config = dict(
    hidden_act='swiglu',
    normalize_top_k=False,
    routed_scale=2.0,
    init_std_router=0.0325,
    norm_eps=1e-06,
    tie_word_embeddings=False,
    max_grad_norm=2.0,
    batch_tokens=[32768, 65536],
    train_tokens=597700000,
)
Below are experts of layer 5 (counted from 0) of a mixture-of-experts language model. Rows are named router (the router's row for the expert) and show model dimensions 64-127. Each number is 128 + 24 x the weight over its row's rms, rounded and kept within 0 to 255. Numbers have three digits each.
After each expert's rows: "comes before" lists some tokens at least twice as common just after its tokens as in all text. This comes from a sample of Wikipedia text that the model never trained on. Tokens count by the router's weight.

# expert 22
router:132121110155107154118103114126139144154133123102117124123136122073095134140091129137139103135160123107151116144138142103145162130154126117125120113133125153155117097135134114127114109156120127
comes before: " ", " \"", " B", " A", " S", " K"

# expert 12
router:123089058139112161146060172166142127144095147096094149139127144114123152156108130146122088148185157107151143151131133135101152117106115107144140146156129132164115139114118177098115094126094134
comes before: "s", "|", " /", "a", "i", "an"

# expert 55
router:135092073115067154127094109135144126145113102104143128114132154106111120140087123094175140124114124120140116125153132139140171134133129100129149146149132144108133117119121109132082145150089155
comes before: " |", " ", "–", "',", ",", ";"

# expert 40
router:103119064115102130144128087158139104164130135101117118126118136101120114114123138143168111132135116106141131176159106096130135137122123058151187113125085159122132146160102127118113116149059153
comes before: "\n", ")", ",", ".", "-", "–"

# expert 37
router:147094097142110161132110116157182122137153124090127135122120132122126072140096149116146149135131143153136103124133123117107144117151104106139146127145108149121117103120133145126112108108075133
comes before: ".", "0", "5", "6", "3", "4"

# expert 50
router:169132063100124127138142110150143119157106104111113122134142125115117088131127117130120163118123101116122142154135142117157156162103104107128165123133118132136119129129127113124100112119085099
comes before: "1", "0", "2", "th", " season", " December"

# expert 25
router:134112068117115126116116113157165129096123111117102128120129117128120125120111099135189143136127138147148145109117146119112151144148113120124227135139117126143143104145079145130128117173139165
comes before: "1", "2", "3", "4", "5", "6"

# expert 44
router:114103084120095142124092076122163124145130124106100133118125103117135072127114129132137153124132145110131139161180149101164132131111118070119140118111155132124103131116129157113094121141063121
comes before: "9", "8", "7", "6", "5", "4"

# expert 7
router:114102100155078151156111089111139124147125118107111126123141118089132130152129146121157107153159101122142151119155105099165152165139096113117145144119096167131137110164160145127094143125112110
comes before: " ", " —", " UTC", " L", " +", " D"

# expert 1
router:159102091090090159110095124161129116135150128113111120117143132104089118111100118151164123138119147159167120130128122102111142130147118109111153159134117121145139125110103153108108125110118140
comes before: "1", "2", "3", " |", " /", "4"

# expert 27
router:136107129103117108141116140130155111153146109090136123080164133095117095166129153097157135129106101136135116142133102133125160109138138122138193118094097128114114118158105110158136166126102093
comes before: "\n", "|", "2", " Total", " Density", " Swing"